From a checkpoint of a small mixture-of-experts model trained on Wikipedia.
Size: vocabulary 8192, 14.5M parameters.
Training: a variant of Muon for the experts, 465M tokens, 7659 steps.
Below are experts of layer 4 (counted from 0) of a mixture-of-experts language model. Rows are named gate (a neuron's input weights, with its number), up (a neuron's input weights, with its number) and show model dimensions 64-127. Each number is 200 + 30 x the weight over its row's rms, rounded and kept within 0 to 999.
Before each expert's rows: a language model's description of what the expert responds to; "gets" lists some tokens that make up at least twice as much of what it gets as of all text. This comes from a sample of Wikipedia text that the model never trained on. Tokens count by the router's weight.

# expert 15
It responds to: Name-ending pieces. Final letters or syllables closing foreign proper names and place names, often before a comma or table bar, e.g. -ić, -k, -berg.
gets: "a", "i", "e", "o", "n", "s"
gate23,234,227,226,196,156,201,258,237,158,218,254,185,156,156,149,175,215,209,139,212,207,253,245,199,207,190,198,203,211,249,153,170,198,178,184,179,160,175,192,203,184,210,206,200,179,189,209,205,209,195,222,213,177,167,165,210,174,191,210,230,170,145,213,159
up23,189,226,225,202,158,188,183,221,210,215,245,180,211,222,126,181,208,194,190,204,202,199,227,208,194,208,223,168,208,203,240,191,194,221,252,166,156,207,224,154,188,190,192,208,260,190,224,184,203,149,184,206,238,199,200,155,227,230,163,227,174,181,225,153
gate24,229,167,200,235,209,174,151,242,197,229,179,168,209,150,209,275,201,186,220,204,187,222,197,174,209,171,219,206,182,156,185,183,268,198,203,185,193,162,175,152,233,212,231,175,200,202,253,227,171,235,221,175,172,171,229,174,198,244,215,207,191,194,246,149
up24,225,174,232,187,206,203,228,184,180,199,200,203,198,184,182,166,196,168,255,241,244,265,177,226,232,197,185,217,166,187,203,200,226,190,144,148,238,185,229,201,230,220,222,146,199,240,194,157,252,235,138,164,177,203,203,217,226,211,194,275,161,163,166,191
gate25,173,224,175,201,212,227,226,219,197,167,192,147,196,186,176,190,189,211,129,191,209,180,173,172,223,190,206,212,222,216,189,226,152,183,192,192,196,191,211,206,195,217,141,144,246,238,169,179,240,201,176,208,224,133,174,164,197,153,241,218,197,192,214,222
up25,202,227,170,183,190,244,183,224,197,224,181,121,183,185,205,194,214,217,200,251,243,142,172,183,195,214,222,203,225,192,170,225,152,210,214,201,262,201,278,242,176,226,238,169,239,237,157,184,238,214,151,182,201,162,188,169,182,143,204,140,176,212,182,170
gate26,223,204,213,225,198,229,219,182,212,226,199,157,210,213,261,196,141,174,171,203,240,206,209,172,153,233,146,180,262,190,185,241,207,210,235,251,228,219,194,221,185,198,236,215,206,181,163,201,235,189,207,166,176,199,213,223,237,216,200,214,191,174,207,163
up26,202,233,165,171,181,240,160,141,226,234,187,259,175,233,202,172,232,220,197,206,157,191,232,217,197,195,164,153,255,231,220,130,146,183,242,193,207,190,253,198,183,198,225,179,209,189,245,215,192,182,179,241,207,205,187,212,246,184,172,182,241,187,231,221
gate27,231,205,208,127,281,173,230,242,216,207,155,180,215,221,220,244,221,210,215,222,243,197,143,167,202,169,219,200,174,217,185,167,235,188,155,192,212,216,150,175,202,211,231,121,221,234,130,232,165,221,204,151,156,171,218,198,195,165,228,165,159,218,208,211
up27,209,172,199,164,259,222,180,175,137,236,243,192,199,226,212,239,236,185,202,192,234,237,145,152,161,230,159,179,238,175,175,211,248,162,164,243,171,223,179,224,177,211,199,168,181,181,188,196,176,235,169,205,155,166,198,233,243,219,253,149,159,217,225,188
gate28,204,205,244,175,230,197,216,201,222,200,176,197,203,216,106,258,178,131,165,279,231,206,210,169,165,174,191,158,149,195,194,217,221,226,244,210,242,151,177,188,197,193,216,198,244,211,202,240,227,137,181,204,187,188,196,166,174,215,180,182,225,203,211,141
up28,168,186,193,211,214,183,160,217,229,187,174,208,234,173,214,198,219,289,142,207,224,200,135,200,195,212,190,207,246,146,210,194,160,207,219,190,230,230,217,234,284,221,179,211,180,179,164,154,156,211,193,201,122,221,211,170,202,191,256,190,180,196,206,228
gate29,204,173,185,254,139,177,191,215,248,165,221,201,220,211,186,202,210,133,131,227,213,258,181,205,153,219,198,199,223,194,189,176,179,174,231,213,196,198,256,185,205,179,222,192,163,183,174,219,197,191,191,244,174,241,244,179,195,136,237,187,165,204,252,132
up29,198,115,183,187,203,187,139,187,197,202,193,186,211,216,230,207,219,192,247,175,145,149,195,231,210,232,143,250,213,268,180,194,164,211,202,213,220,191,216,227,171,206,219,184,157,240,170,181,227,206,211,253,247,163,188,209,256,243,204,178,163,192,163,205
gate30,210,225,247,188,196,272,192,221,229,169,208,232,166,214,215,176,182,219,197,206,156,231,225,146,217,155,188,237,215,273,183,171,194,241,221,158,214,221,200,206,177,228,195,169,237,206,220,205,206,251,225,194,194,163,240,248,286,227,193,195,214,240,197,203
up30,197,239,239,228,153,172,159,138,162,255,149,220,184,193,219,220,214,188,220,216,219,246,209,195,216,211,201,161,190,183,164,191,215,233,144,195,176,251,217,172,177,199,211,261,151,127,197,187,243,186,193,208,190,167,197,195,229,190,194,191,192,189,224,225
gate31,277,229,224,258,201,166,212,198,249,231,198,207,210,225,192,211,168,211,222,178,169,191,173,216,207,232,200,228,147,197,247,189,182,256,238,199,182,184,215,170,193,230,239,175,213,207,169,162,205,249,237,226,217,245,184,173,208,218,171,192,277,223,208,224
up31,237,183,228,229,239,167,198,160,264,164,219,203,226,217,131,195,183,205,196,183,178,233,184,218,212,178,190,225,191,178,219,205,190,239,174,168,174,189,202,216,204,191,214,205,200,236,169,174,212,217,209,167,267,195,190,164,200,234,163,225,198,231,178,202
gate32,232,246,241,231,230,173,269,187,211,205,205,234,194,194,221,205,181,232,154,187,163,177,224,187,195,169,226,219,194,169,254,215,183,181,186,160,213,209,169,210,170,190,227,231,210,223,149,243,222,230,221,204,192,201,208,205,212,196,236,189,153,267,185,192
up32,201,223,269,213,219,185,200,259,162,166,138,182,179,190,209,183,207,228,185,169,173,183,205,142,191,182,212,194,155,182,232,213,157,242,180,175,219,163,124,153,191,174,222,215,248,231,228,161,209,195,275,106,244,198,169,210,188,212,191,168,246,173,174,220
gate33,255,253,208,174,191,232,230,211,170,202,210,204,174,176,211,207,171,204,199,179,177,166,258,225,181,146,263,223,183,216,222,181,228,177,178,183,213,177,214,188,181,156,163,154,221,187,216,160,222,227,208,184,203,153,194,209,226,191,235,165,238,196,192,207
up33,160,221,207,179,204,215,173,185,202,201,270,185,172,240,235,154,139,209,215,227,180,202,188,168,169,192,166,193,151,211,220,165,185,225,239,173,223,230,170,146,218,216,194,238,241,204,210,210,179,183,282,163,213,227,229,238,182,177,168,230,171,216,206,212
gate34,246,187,184,201,198,240,217,185,208,195,158,206,150,181,195,194,235,225,220,170,207,197,204,200,197,199,185,201,249,221,155,173,235,223,199,186,285,255,168,162,215,202,198,183,186,227,168,263,187,210,277,212,211,180,174,195,164,250,210,214,247,199,213,154
up34,181,204,200,207,225,184,177,232,116,224,210,217,220,218,171,264,192,179,201,191,246,218,173,252,188,226,226,179,218,236,193,243,175,205,165,197,208,232,196,206,225,193,203,272,231,193,209,174,167,176,193,181,216,174,171,216,239,198,184,172,237,195,168,239
gate35,202,275,230,143,218,250,241,253,236,177,161,185,238,248,186,215,185,256,214,209,200,179,190,182,135,232,187,202,164,230,191,214,185,189,218,178,163,240,210,224,224,167,216,152,187,250,240,270,252,219,264,160,202,202,207,226,234,220,199,163,206,196,197,200
up35,164,200,234,176,161,216,226,242,264,170,211,213,214,170,284,168,147,210,202,233,187,186,211,196,199,211,202,177,219,196,227,202,157,196,204,205,205,222,231,249,188,136,190,231,168,239,230,231,234,185,255,213,212,248,223,168,222,217,196,241,221,214,221,187
gate36,191,216,194,196,203,172,233,159,225,222,176,164,157,168,136,146,134,142,245,224,216,173,176,189,220,211,209,212,171,231,163,227,169,266,181,228,228,239,214,186,221,183,212,130,205,211,220,182,215,147,209,194,247,178,167,168,163,252,204,201,176,197,246,190
up36,215,221,201,227,185,197,220,205,180,199,200,161,238,185,212,237,215,230,212,204,185,198,284,202,157,252,228,173,173,207,211,196,153,218,212,170,165,213,175,194,289,248,213,270,197,198,175,232,257,218,188,166,205,163,184,206,247,270,222,190,218,191,168,182
gate37,206,195,224,156,140,195,266,220,241,211,207,150,139,192,215,249,191,184,203,187,226,152,203,162,191,256,164,181,233,193,204,225,203,151,272,199,150,211,232,206,192,178,248,229,187,254,225,193,193,198,234,219,194,237,170,185,205,188,215,162,223,165,221,209
up37,217,184,231,207,191,251,176,180,188,185,229,229,191,218,200,168,258,188,171,218,163,214,147,149,206,235,224,202,220,182,188,228,143,210,256,185,188,192,279,208,180,250,221,246,164,194,208,226,193,178,185,195,185,181,212,212,175,214,203,209,215,179,153,176
gate38,207,187,170,221,170,216,213,218,231,172,214,225,221,234,162,227,233,201,191,228,168,164,254,183,168,177,228,196,207,214,173,153,178,261,192,227,159,243,161,182,231,173,206,164,159,155,169,158,228,196,236,172,207,195,198,197,208,158,201,179,190,190,172,179
up38,228,183,202,193,192,146,171,187,164,252,194,204,187,183,297,235,190,215,197,211,149,214,159,220,199,173,151,209,239,203,197,242,203,184,176,225,163,277,151,197,167,239,184,204,179,264,230,237,192,210,207,267,183,159,190,260,226,226,202,197,205,250,224,198
gate39,168,246,229,197,284,237,227,191,201,193,234,218,161,208,150,232,213,231,210,204,182,170,183,142,151,190,162,201,193,223,194,190,194,159,200,171,240,189,208,190,206,220,180,163,155,252,181,212,192,224,205,188,200,179,216,210,167,210,203,184,186,221,238,170
up39,205,214,181,202,177,218,179,158,215,210,253,184,227,223,239,198,213,243,205,201,198,227,218,203,158,215,180,202,235,209,209,269,157,213,160,196,202,178,177,197,155,111,234,222,210,204,194,212,192,211,190,164,204,142,248,189,224,187,156,166,200,258,196,205

# expert 4
It responds to: Subject pronouns, word pieces. Subject pronouns after a period or clause start (he, it, they, who, there), plus mid-word syllable pieces like ta, ba, la in names.
gets: " he", " it", "ta", " which", "a", " who"
gate1,139,185,240,172,204,212,193,172,189,192,184,148,180,184,178,199,162,175,180,206,251,179,173,196,198,180,231,173,157,187,141,186,193,213,188,204,148,181,168,160,160,198,224,220,208,225,189,149,203,188,218,165,178,172,205,212,188,198,186,178,221,240,175,162
up1,230,148,232,192,187,216,224,202,228,220,193,173,208,242,225,232,214,188,149,207,181,196,157,191,204,223,175,210,188,228,237,193,183,187,206,189,227,201,130,168,128,175,174,179,215,185,241,205,191,166,236,203,233,177,173,210,280,172,200,183,188,198,208,203
gate2,199,227,205,193,207,185,195,154,195,193,172,178,195,203,190,243,153,200,225,216,187,242,154,184,186,219,241,212,167,214,162,220,170,177,227,215,191,172,222,194,192,146,261,238,237,204,187,262,219,150,231,177,224,215,208,203,189,152,258,185,233,167,237,193
up2,133,168,230,186,227,163,227,208,166,237,205,221,169,175,203,175,166,187,282,148,155,216,132,237,149,232,229,237,164,209,176,194,153,199,190,166,185,157,186,237,220,172,221,217,217,204,160,227,198,199,212,174,194,222,274,166,185,207,247,178,219,187,184,208
gate3,194,227,214,218,220,145,254,163,189,274,167,239,194,177,177,179,186,186,216,199,238,179,219,199,222,232,211,162,127,226,197,183,138,203,180,235,207,249,171,239,182,208,217,187,227,189,188,144,167,181,179,149,212,198,207,178,197,192,150,209,204,199,214,177
up3,235,175,214,240,191,221,156,230,209,179,234,172,192,193,218,210,172,135,202,224,229,244,172,213,201,148,229,289,237,246,204,203,205,153,222,201,215,220,203,220,209,207,216,213,190,176,180,267,245,201,195,202,134,173,212,210,216,223,229,214,235,221,235,227
gate4,183,209,159,184,246,232,245,274,200,207,238,258,226,183,171,222,181,180,198,193,152,188,180,207,237,213,219,221,187,266,237,219,208,189,175,175,241,173,250,233,169,216,191,203,184,162,168,152,234,181,243,166,181,210,248,193,167,196,184,183,228,167,166,180
up4,236,252,169,194,217,203,191,221,191,188,221,209,179,181,234,224,170,173,171,194,253,228,190,249,205,222,205,242,171,199,250,235,177,208,157,151,151,196,199,201,202,227,223,191,200,206,135,197,242,244,213,188,235,212,222,191,204,203,228,187,228,170,173,226
gate5,242,195,180,167,226,171,245,156,197,245,200,152,158,244,173,218,192,146,141,207,214,169,253,222,205,202,233,139,165,204,203,174,242,177,204,181,132,171,199,220,239,191,200,204,234,179,201,233,219,161,204,217,171,188,223,217,188,218,187,185,193,218,229,200
up5,183,214,240,149,192,228,222,217,185,192,198,191,171,215,151,119,204,196,207,199,165,173,189,210,162,224,219,168,193,171,182,169,137,226,177,246,196,222,192,264,224,220,192,279,186,205,217,171,158,186,201,205,168,172,152,163,179,224,184,187,218,233,191,175
gate6,189,204,191,184,163,246,222,256,185,258,174,181,236,200,187,163,141,207,201,226,189,189,203,169,202,180,205,228,188,144,182,232,159,231,191,224,170,211,138,210,156,240,187,207,212,198,158,201,226,210,263,207,203,175,225,153,181,147,183,159,172,223,222,233
up6,246,260,215,215,192,255,180,223,171,208,198,239,243,209,207,231,251,193,189,220,181,184,257,147,230,228,188,183,209,210,165,195,269,201,213,208,212,241,178,172,180,153,230,222,248,235,168,214,227,215,236,185,277,142,211,235,193,221,212,179,246,234,162,183
gate7,215,223,225,173,186,174,211,222,194,185,206,169,222,200,201,194,143,210,207,207,202,165,216,187,210,160,247,238,201,185,194,202,155,162,152,281,224,225,230,214,212,212,179,203,236,235,196,257,222,220,243,172,227,225,187,199,214,160,207,203,146,208,174,225
up7,197,174,237,264,246,219,217,221,201,202,209,161,211,203,178,213,207,233,216,187,191,213,139,195,175,201,216,170,187,180,196,207,125,196,177,172,195,180,225,223,214,232,190,214,209,224,192,219,177,203,230,197,189,177,206,184,163,212,213,185,185,229,213,228
gate8,161,168,174,175,228,217,190,152,190,185,170,197,181,165,195,178,138,222,177,174,221,175,182,228,196,213,184,200,170,181,216,200,181,237,183,245,202,200,174,181,196,252,220,181,160,174,133,204,218,148,168,156,226,224,204,253,183,209,266,202,188,182,185,203
up8,197,224,158,179,266,238,195,146,188,202,144,226,214,174,224,164,181,175,204,198,187,210,182,172,192,208,196,202,178,202,189,162,188,168,151,177,191,175,200,191,174,282,207,256,219,136,236,195,187,226,241,248,216,222,138,191,164,227,239,236,234,154,195,205
gate9,254,157,214,203,210,274,195,193,196,179,217,247,181,182,212,196,220,202,133,208,233,200,195,248,187,156,178,194,200,197,198,187,177,208,243,175,185,214,197,169,152,168,250,177,210,222,208,175,253,205,230,225,215,204,159,190,221,233,222,221,216,230,194,187
up9,181,237,135,117,184,253,187,226,226,180,194,210,205,224,234,200,231,217,227,140,186,230,204,179,212,226,209,151,218,189,188,195,208,178,210,224,187,181,207,230,252,220,207,164,207,229,287,184,194,225,164,195,211,205,199,224,199,252,197,201,190,175,251,190
gate10,190,254,204,216,193,178,244,153,157,219,208,214,189,192,153,162,190,206,196,206,231,198,216,139,229,238,195,213,192,178,155,216,180,218,210,204,169,222,164,207,161,218,211,214,192,214,117,204,209,170,264,161,214,169,206,169,284,176,168,206,236,205,200,231
up10,225,186,202,196,175,194,173,196,174,182,228,203,214,224,219,246,178,183,204,210,208,233,167,232,189,189,245,89,192,265,221,172,239,211,187,183,213,215,202,177,204,276,240,159,221,187,225,216,225,256,215,182,203,213,195,219,140,189,211,175,186,244,212,193
gate11,148,178,221,152,161,166,201,220,191,183,201,213,195,192,199,178,232,192,167,211,193,205,234,210,213,203,226,214,191,218,218,194,178,101,217,218,189,170,260,193,247,194,236,216,200,245,179,194,228,250,199,256,189,189,185,203,265,195,220,233,206,191,252,184
up11,233,222,231,185,202,186,230,202,164,201,258,214,186,192,214,206,211,199,227,232,148,230,226,175,225,148,139,205,194,187,241,213,183,194,160,196,189,232,139,190,183,215,166,234,195,163,205,152,216,218,177,205,181,242,167,195,204,189,210,198,231,237,234,203
gate12,192,196,196,187,197,225,169,178,197,172,161,160,173,157,197,163,222,163,175,195,198,228,254,185,161,207,256,230,183,192,202,185,241,152,170,184,188,198,175,256,205,205,226,206,183,223,159,252,219,245,179,182,151,272,225,223,201,245,248,210,202,144,215,214
up12,195,213,172,227,170,191,205,171,168,231,148,185,173,198,200,156,170,182,203,184,214,181,222,133,217,203,224,174,153,184,215,135,203,218,204,183,183,182,214,193,185,190,271,213,272,195,167,236,189,234,139,219,201,228,182,198,189,220,200,210,233,202,195,275
gate13,142,233,241,186,166,180,213,178,226,209,252,239,178,159,200,251,172,146,218,229,232,161,222,168,162,222,173,239,200,190,207,192,215,191,169,231,191,199,153,166,178,212,205,172,196,190,148,193,214,204,171,163,235,212,136,168,207,176,201,268,206,202,228,196
up13,138,198,218,261,196,176,144,208,225,141,189,173,204,211,198,167,197,206,194,193,168,186,220,217,216,248,162,162,142,215,195,186,174,192,241,202,186,180,213,219,225,205,220,146,176,167,214,185,244,222,174,203,178,224,259,204,203,250,199,198,218,210,169,194
gate14,202,179,218,159,268,207,260,162,172,200,121,188,153,189,180,191,214,205,139,208,202,208,172,154,182,227,208,195,207,234,254,187,232,201,191,187,159,198,228,214,197,142,208,199,152,165,215,218,212,217,179,224,244,185,204,126,246,218,182,258,206,202,195,170
up14,167,186,192,248,168,223,174,213,236,243,211,208,212,195,233,237,195,153,227,221,160,190,216,215,209,177,224,166,201,199,228,241,221,160,227,244,203,179,243,224,215,224,132,223,207,215,212,221,224,154,171,216,159,228,149,229,175,165,161,173,226,213,232,207
gate15,239,199,248,161,220,183,209,204,207,240,203,250,229,217,200,186,210,231,247,185,260,181,190,160,176,231,232,212,213,175,212,252,183,257,174,218,205,159,181,213,186,151,201,129,198,170,175,225,204,263,151,220,213,238,188,261,250,241,209,232,182,216,193,208
up15,225,192,237,242,200,221,162,210,214,210,204,249,135,166,234,191,245,182,202,195,219,239,187,176,179,149,228,187,214,228,205,233,143,211,202,209,197,172,198,215,152,143,147,198,209,249,190,181,205,123,219,204,152,207,222,194,225,220,225,245,198,181,177,250
gate16,223,203,242,181,213,211,266,176,155,182,162,244,237,223,184,270,183,269,191,193,218,188,239,240,206,212,209,172,222,242,175,207,204,187,266,226,148,221,195,160,204,294,207,197,255,190,152,234,201,207,221,183,222,220,207,213,216,174,206,242,173,200,169,164
up16,244,210,197,192,245,189,219,210,159,164,204,198,280,196,184,175,163,196,177,204,198,213,264,216,186,152,247,165,170,204,190,228,186,208,165,216,189,208,253,179,205,174,154,180,212,253,190,242,232,214,192,173,266,253,251,170,187,211,205,187,210,176,213,252
gate17,247,222,238,213,214,196,235,188,208,181,146,204,155,146,203,194,212,183,203,225,157,244,258,203,176,198,169,274,218,223,167,230,234,150,199,235,189,188,162,216,221,138,237,188,205,214,153,181,232,187,183,223,164,235,203,213,229,198,219,196,194,186,203,168
up17,154,110,214,152,220,200,217,180,216,189,145,229,155,183,201,205,188,152,193,192,224,211,185,195,158,195,207,228,180,251,196,184,191,192,169,171,165,229,206,226,163,266,257,192,223,227,225,162,243,191,255,261,224,212,171,141,271,145,190,211,173,195,211,174

# expert 8
It responds to: Mid-word fragments. Short word pieces inside the middle of longer common words, like sole-m-nly, infl-ue-nced, photorec-on-naissance, al-co-holism, plus words like so, live, star.
gets: "t", "r", "n", "er", "e", "l"
gate23,273,230,262,191,169,237,167,181,207,191,195,188,210,190,245,226,152,152,230,197,204,212,189,188,243,203,234,176,196,256,181,235,173,233,220,238,156,152,153,198,193,184,244,190,162,208,215,185,165,148,230,138,224,184,202,210,192,191,196,208,171,202,190,208
up23,129,233,213,217,238,152,202,177,205,233,198,166,251,232,216,213,261,195,209,203,165,223,230,194,190,155,175,172,185,231,203,167,178,237,204,186,175,216,208,200,212,191,184,223,192,175,154,200,188,169,243,241,165,168,226,189,230,198,208,218,168,174,215,140
gate24,203,219,202,222,173,228,191,173,195,215,168,255,127,226,151,222,197,158,198,227,206,205,200,190,225,204,168,161,174,196,210,200,198,193,270,219,165,240,247,254,179,174,218,163,265,198,194,200,201,150,167,212,194,195,180,216,224,253,140,160,153,177,231,208
up24,209,180,197,221,175,168,202,265,170,213,198,130,194,200,172,218,198,171,204,153,153,238,191,191,231,185,155,236,184,211,172,193,181,186,237,174,152,149,203,178,211,193,194,242,160,171,222,219,191,230,140,178,181,241,196,233,219,217,208,199,178,200,226,195
gate25,185,144,177,169,239,248,230,169,185,217,169,246,270,230,214,217,245,211,197,157,144,226,194,194,222,217,255,225,190,256,205,197,194,225,180,200,149,165,130,178,251,173,223,162,229,228,200,196,172,210,210,159,208,216,226,234,243,169,196,196,180,198,209,164
up25,151,190,206,216,224,182,195,187,197,197,202,247,174,233,226,198,218,231,196,200,223,184,250,130,206,216,212,269,209,232,219,236,193,255,246,241,203,202,187,241,151,247,205,257,140,222,221,160,197,201,270,183,177,208,213,162,180,222,188,215,198,215,164,198
gate26,232,224,254,212,221,198,205,183,222,217,176,233,222,268,178,221,207,139,194,185,230,225,207,164,237,151,236,180,204,192,189,198,211,187,208,178,265,163,234,203,196,206,178,178,193,178,160,220,236,238,245,202,179,202,237,199,217,179,210,235,187,204,213,214
up26,219,242,199,220,191,216,223,219,232,204,190,224,198,201,210,246,245,176,196,245,182,207,191,227,221,192,262,186,209,276,225,228,237,242,176,186,187,210,226,198,179,193,198,186,191,252,175,229,192,200,242,189,163,186,137,206,222,243,172,215,189,194,235,180
gate27,213,199,285,210,285,208,202,208,246,176,160,241,211,192,192,223,189,168,224,206,224,195,144,215,195,151,216,245,177,251,198,191,239,151,197,165,205,172,142,233,227,232,183,172,213,284,234,202,158,260,206,199,203,225,190,245,185,197,194,190,215,216,243,178
up27,163,163,216,175,183,195,194,195,201,236,221,209,199,208,212,191,194,251,230,224,227,147,230,312,196,193,210,197,155,226,234,166,217,205,198,199,130,193,219,207,206,209,259,173,161,186,189,199,186,202,230,221,224,185,157,176,168,222,209,169,205,210,155,253
gate28,206,224,204,184,172,175,207,154,230,190,194,189,208,202,210,223,166,226,255,165,222,185,173,164,183,253,126,210,133,225,185,215,213,181,185,235,205,179,189,184,192,205,241,176,241,235,250,179,210,234,220,214,194,175,213,195,189,182,180,269,291,197,211,279
up28,273,198,218,224,181,164,234,193,162,187,228,224,170,218,216,215,195,237,208,201,180,165,225,164,193,233,195,218,180,221,165,188,144,204,155,156,210,229,185,252,181,214,155,179,188,238,209,229,228,211,181,197,178,269,221,190,163,244,212,218,136,208,191,128
gate29,282,183,211,190,177,167,199,124,180,208,244,222,133,196,196,231,183,216,192,199,190,204,190,190,235,227,169,135,183,183,199,174,216,165,170,296,229,214,194,148,226,213,238,187,230,155,203,228,204,195,196,190,197,213,172,234,178,202,150,189,187,214,195,213
up29,188,267,185,228,199,163,210,141,210,214,149,251,181,147,218,199,210,232,188,218,171,218,204,253,226,144,208,157,213,223,205,187,192,204,202,192,210,215,184,161,215,230,215,155,172,214,201,181,202,228,216,214,206,203,159,285,203,300,155,225,222,205,139,180
gate30,244,188,220,177,207,187,176,206,161,273,160,161,176,159,198,150,238,167,170,187,170,179,178,134,179,166,167,201,183,191,162,183,185,189,200,248,200,244,189,191,179,204,235,133,247,216,216,226,218,248,152,155,263,199,217,243,211,194,189,205,197,166,239,182
up30,196,207,224,232,248,204,231,148,162,222,148,229,227,184,171,158,218,251,184,199,170,217,185,221,244,135,178,189,191,224,140,171,202,192,208,211,178,179,231,208,210,239,190,166,181,186,223,154,169,207,214,212,206,157,202,149,234,181,206,187,176,156,180,171
gate31,198,193,209,194,213,180,215,211,201,241,183,152,188,215,168,273,192,248,147,210,194,213,206,222,236,181,252,272,241,239,222,186,185,208,232,209,152,227,184,235,234,178,220,159,168,201,251,195,151,270,201,145,151,230,132,214,199,230,214,185,224,210,265,247
up31,238,185,158,177,208,182,229,220,211,207,158,197,140,217,248,182,218,236,230,137,197,215,170,226,215,206,155,244,186,193,195,206,283,176,188,179,190,256,242,198,244,228,142,181,216,218,174,180,241,147,142,239,230,155,144,182,205,208,175,205,234,232,185,174
gate32,294,177,202,182,185,167,218,158,189,239,249,203,178,192,201,220,198,178,226,213,231,236,229,194,204,166,188,207,226,212,221,252,190,193,153,167,201,168,191,221,166,213,200,187,189,210,158,182,146,243,245,246,189,220,181,219,175,190,159,172,163,173,156,163
up32,197,211,183,178,198,163,204,147,208,192,148,212,192,228,238,284,190,165,220,188,179,212,226,224,219,222,197,261,211,234,189,168,221,200,212,181,195,245,135,171,206,200,210,168,192,222,200,194,146,220,198,174,164,173,252,207,222,217,141,159,180,135,201,201
gate33,221,205,237,235,197,150,242,208,173,189,236,176,201,183,181,203,168,186,184,253,211,174,177,210,185,201,196,184,201,209,177,199,201,203,221,198,190,144,215,169,185,273,205,123,160,189,250,196,215,218,199,197,203,219,186,206,161,196,249,160,231,196,231,171
up33,164,199,213,212,187,223,190,194,180,203,262,268,159,182,189,206,215,202,177,220,199,163,171,226,179,221,201,218,170,231,189,195,249,155,237,210,178,213,225,168,205,209,176,231,167,230,212,261,181,171,154,241,189,238,232,151,197,190,230,193,229,223,189,184
gate34,225,220,182,197,189,192,196,162,253,221,231,164,205,187,166,207,243,184,194,154,185,175,204,195,220,159,223,243,256,243,225,223,194,169,182,184,212,223,198,186,203,204,204,168,215,140,169,188,223,201,184,183,155,242,182,200,176,198,206,188,223,193,201,216
up34,198,190,233,245,228,178,204,126,265,206,265,216,216,207,202,218,204,185,181,140,163,217,202,204,204,233,191,190,207,234,155,167,192,153,225,182,182,188,191,213,219,186,215,179,203,201,226,235,229,201,274,150,213,262,210,203,209,153,275,188,233,238,155,203
gate35,154,239,210,188,215,167,176,204,193,202,253,182,169,235,126,188,197,231,238,187,241,174,188,222,219,172,175,195,197,234,220,185,193,197,195,252,170,248,191,173,213,255,204,230,193,189,167,222,219,170,185,186,181,256,171,224,170,226,231,209,198,204,230,214
up35,182,206,210,198,234,157,162,170,158,175,232,170,208,205,162,185,174,156,197,166,198,193,127,132,104,154,234,174,194,125,193,188,193,190,197,223,234,178,200,178,214,175,208,212,207,183,168,223,159,207,197,167,163,183,153,229,181,162,202,162,227,213,190,202
gate36,193,169,192,215,211,196,225,122,193,173,182,220,207,221,157,218,194,194,213,193,202,212,186,217,236,180,166,202,215,224,178,221,250,200,199,197,190,241,220,180,169,252,255,185,187,207,226,203,185,196,154,178,148,255,209,178,203,196,153,178,211,203,210,186
up36,182,195,203,219,189,195,226,220,171,209,166,239,186,188,185,263,247,169,227,229,170,220,154,168,169,182,209,252,206,136,222,201,252,204,221,236,168,199,228,179,213,234,228,170,173,231,196,208,234,195,150,241,240,233,209,228,208,240,177,158,211,246,245,156
gate37,195,205,150,209,163,223,190,193,180,193,188,177,228,168,227,164,222,169,195,265,228,209,216,213,223,157,186,151,181,179,187,183,214,202,224,160,177,182,223,211,180,189,180,158,184,181,185,222,175,161,205,134,192,178,216,205,145,194,237,198,244,217,290,185
up37,261,204,232,236,230,177,204,169,186,149,201,173,224,196,164,163,192,224,169,194,167,197,212,239,191,174,198,208,257,217,185,207,177,179,179,219,236,181,164,210,205,163,225,186,171,192,164,196,195,283,174,229,161,195,245,159,231,207,211,166,214,232,159,215
gate38,204,207,230,220,179,182,240,187,158,170,239,258,149,238,175,177,199,204,178,208,237,194,163,224,242,252,160,234,199,191,210,238,240,242,224,187,218,209,205,151,194,197,197,163,168,198,195,234,205,164,213,217,224,248,211,187,221,177,171,187,232,173,217,201
up38,141,194,167,214,219,196,235,225,176,158,182,215,218,153,243,225,172,171,191,175,190,213,162,194,183,275,214,232,170,245,142,181,231,169,153,211,208,176,244,225,233,216,192,203,248,171,220,229,154,213,224,180,224,239,222,218,179,221,192,251,194,194,138,231
gate39,187,232,161,191,219,207,172,129,195,211,169,167,184,205,199,230,141,190,190,204,187,211,176,176,238,225,220,201,181,201,202,204,185,172,222,305,205,209,207,309,203,201,173,185,232,242,199,187,177,237,210,224,214,202,132,193,176,151,215,169,212,180,229,166
up39,155,199,228,179,155,134,155,191,223,170,191,214,219,174,178,214,237,149,242,215,164,135,167,225,188,153,215,195,206,187,219,182,162,161,176,191,192,257,288,189,213,151,186,181,156,162,223,238,192,207,293,234,234,249,211,179,254,219,208,175,192,197,166,168